{"d_expert": 48, "hidden_act": "reglu", "router_score": "softmax", "balance_loss": 0.0114, "init_std_router": 0.0282, "lr_router": 0.000614, "norm_eps": 1e-06, "optimizer": "adamw", "batch_tokens": [16384, 32768], "max_seq_len": 256, "train_tokens": 292600000}
Below are experts of layer 4 (counted from 0) of a mixture-of-experts language model. Rows are named router (the router's row for the expert) and show model dimensions 96-191. Each number is 200 + 20 x the weight over its row's rms, rounded and kept within 0 to 999.
After each expert's rows: "comes before" lists some tokens at least twice as common just after its tokens as in all text. This comes from a sample of Wikipedia text that the model never trained on. Tokens count by the router's weight.

# expert 47
router,214,211,216,189,214,188,211,198,224,156,219,183,186,201,200,175,190,207,218,202,211,225,230,192,217,189,171,202,205,211,178,247,193,229,230,252,198,187,237,208,226,228,190,213,186,195,220,196,208,204,210,209,185,195,171,220,229,203,218,217,191,219,197,208,198,216,219,204,205,217,159,193,229,252,224,211,180,192,227,185,213,202,196,184,171,200,151,176,206,227,196,202,227,238,213,206
comes before: ":", " |", " of", "s", " (", " in"

# expert 14
router,195,222,207,235,204,192,217,181,196,187,199,205,220,193,180,217,190,178,202,190,179,210,202,196,186,205,196,188,200,214,195,171,247,192,210,186,152,211,189,175,180,217,189,184,228,178,175,241,172,193,215,214,212,225,176,184,193,168,198,236,199,221,208,192,156,201,209,189,225,197,178,176,216,174,165,198,197,196,218,188,214,211,218,187,196,197,242,190,179,201,205,214,225,196,167,194
comes before: " ", " \"", " A", " The", " S", " P"

# expert 20
router,224,230,175,201,207,204,192,224,211,165,181,187,212,222,230,204,245,197,196,215,185,193,170,167,180,212,196,172,172,218,209,214,190,222,204,222,222,202,166,202,194,219,186,195,209,195,229,215,190,182,201,186,175,225,200,224,231,237,206,197,174,186,174,172,237,223,205,210,219,227,206,205,200,218,215,164,189,207,217,191,211,221,207,185,202,228,214,223,169,180,173,204,198,220,172,205
comes before: "\n", "-", "|", ":", " of", " and"

# expert 38
router,223,225,167,207,179,184,179,213,196,208,191,183,249,178,188,189,205,181,197,188,209,195,194,210,183,183,185,203,195,196,193,206,193,204,228,191,175,203,161,206,179,173,180,255,190,181,197,208,194,190,191,189,216,205,194,202,207,232,199,194,206,190,155,208,205,193,186,220,221,182,180,213,214,179,164,190,207,201,157,227,211,229,202,203,224,184,204,193,166,189,171,209,220,186,173,184
comes before: "1", "|", "2", "born", " The", " which"

# expert 0
router,212,175,205,208,170,203,184,225,199,209,227,185,210,186,226,170,180,187,189,181,199,188,224,206,177,179,200,194,196,203,202,170,204,239,166,205,203,234,147,178,208,233,190,200,191,208,222,224,210,228,207,194,209,187,182,212,182,232,185,194,231,179,186,200,222,218,207,216,207,177,182,218,229,172,207,178,228,230,198,190,222,205,209,186,224,173,197,224,191,207,177,223,229,197,177,225
comes before: "\n", "-", "|", " The", " In", " He"

# expert 15
router,198,214,175,205,190,202,180,166,197,195,245,247,230,211,210,212,214,209,239,184,227,172,186,214,236,185,221,244,177,190,216,237,179,206,188,190,232,200,198,184,199,194,189,228,176,183,210,207,218,173,158,191,217,209,202,223,190,191,175,222,154,212,219,187,170,230,177,227,196,227,170,224,186,176,180,203,210,212,185,220,191,229,241,190,196,231,199,178,205,184,177,195,225,237,225,233
comes before: " |", ",", "0", "–", "8", "9"

# expert 36
router,184,232,237,214,223,214,170,207,208,197,210,221,185,182,212,207,213,203,211,209,204,216,172,230,200,233,209,209,202,196,243,220,187,236,161,192,181,190,220,187,210,174,207,219,232,221,188,207,238,200,219,227,229,200,212,227,237,219,204,211,228,222,205,225,225,225,198,193,201,170,187,222,164,212,192,170,228,162,200,209,233,179,198,223,184,201,191,186,211,216,193,222,189,171,220,204
comes before: "0", "ing", "8", "6", "–", "5"

# expert 44
router,202,217,211,220,181,215,153,227,212,195,222,193,156,202,234,188,235,206,213,195,217,171,201,204,197,205,200,174,199,189,231,198,226,199,211,209,189,205,205,166,154,201,180,231,173,196,216,235,225,179,213,198,175,237,209,182,201,168,238,181,215,197,207,212,202,210,191,169,197,191,183,228,232,206,203,207,226,178,219,171,202,224,209,159,208,182,189,210,198,202,207,164,213,236,200,178
comes before: " the", "\n", "==", " The", "|", "The"

# expert 7
router,183,212,183,216,201,229,202,164,205,201,218,194,179,187,199,195,179,175,189,232,220,212,201,188,219,201,214,191,206,223,200,195,182,179,208,221,189,191,167,228,201,179,189,222,211,204,205,208,170,217,188,234,229,191,201,199,178,242,203,229,196,216,194,184,187,163,221,177,221,177,180,172,186,205,173,218,234,181,186,223,233,200,200,178,198,234,174,211,206,237,223,208,211,173,192,227
comes before: "1", "2", "3", " \"", " he", " The"

# expert 25
router,179,194,197,212,199,191,198,203,185,191,215,220,174,160,174,224,195,180,204,244,185,211,199,178,198,193,217,194,162,228,217,205,195,222,148,208,210,184,238,217,193,203,176,219,225,216,205,205,181,181,223,211,191,171,209,216,173,242,218,184,167,198,217,174,207,226,210,208,182,174,205,225,197,220,214,176,183,206,218,176,231,221,182,196,220,235,181,215,184,204,251,201,197,214,183,206
comes before: "9", "0", "8", "7", "6", "er"

# expert 43
router,188,212,195,155,199,213,182,191,185,191,233,185,203,219,218,195,198,208,195,196,195,206,188,188,195,185,192,224,211,225,203,193,175,232,177,177,244,185,196,168,210,174,186,165,209,203,197,171,187,208,189,164,202,210,177,224,225,208,216,186,223,218,170,196,200,183,205,173,166,215,182,228,199,211,239,192,171,218,195,253,191,158,211,204,204,202,175,173,188,200,198,146,213,188,200,192
comes before: "0", " |", ".", "4", "5", "7"

# expert 46
router,195,185,214,177,203,206,225,193,223,180,189,210,177,234,221,201,196,177,215,207,221,215,166,227,175,212,169,189,222,161,174,212,196,204,203,207,190,193,179,224,198,177,213,159,198,199,217,210,189,203,218,181,155,186,194,213,197,204,231,226,201,210,191,210,244,210,220,198,203,199,213,225,198,208,224,200,209,206,217,185,191,208,200,198,225,183,197,220,220,213,166,196,188,215,185,178
comes before: " of", ",", ".", ":", " and", " in"

# expert 22
router,224,214,208,195,222,186,226,210,230,185,235,221,205,205,209,154,209,203,178,182,190,202,202,196,186,192,151,203,190,210,169,227,192,205,201,194,202,210,180,221,228,199,215,190,175,159,227,207,157,178,185,189,197,228,174,217,233,251,221,225,228,211,192,220,228,183,196,228,208,186,195,234,207,203,219,160,184,181,222,182,203,199,213,203,188,197,230,199,199,185,158,169,207,196,181,185
comes before: " of", ",", ".", ":", " in", " and"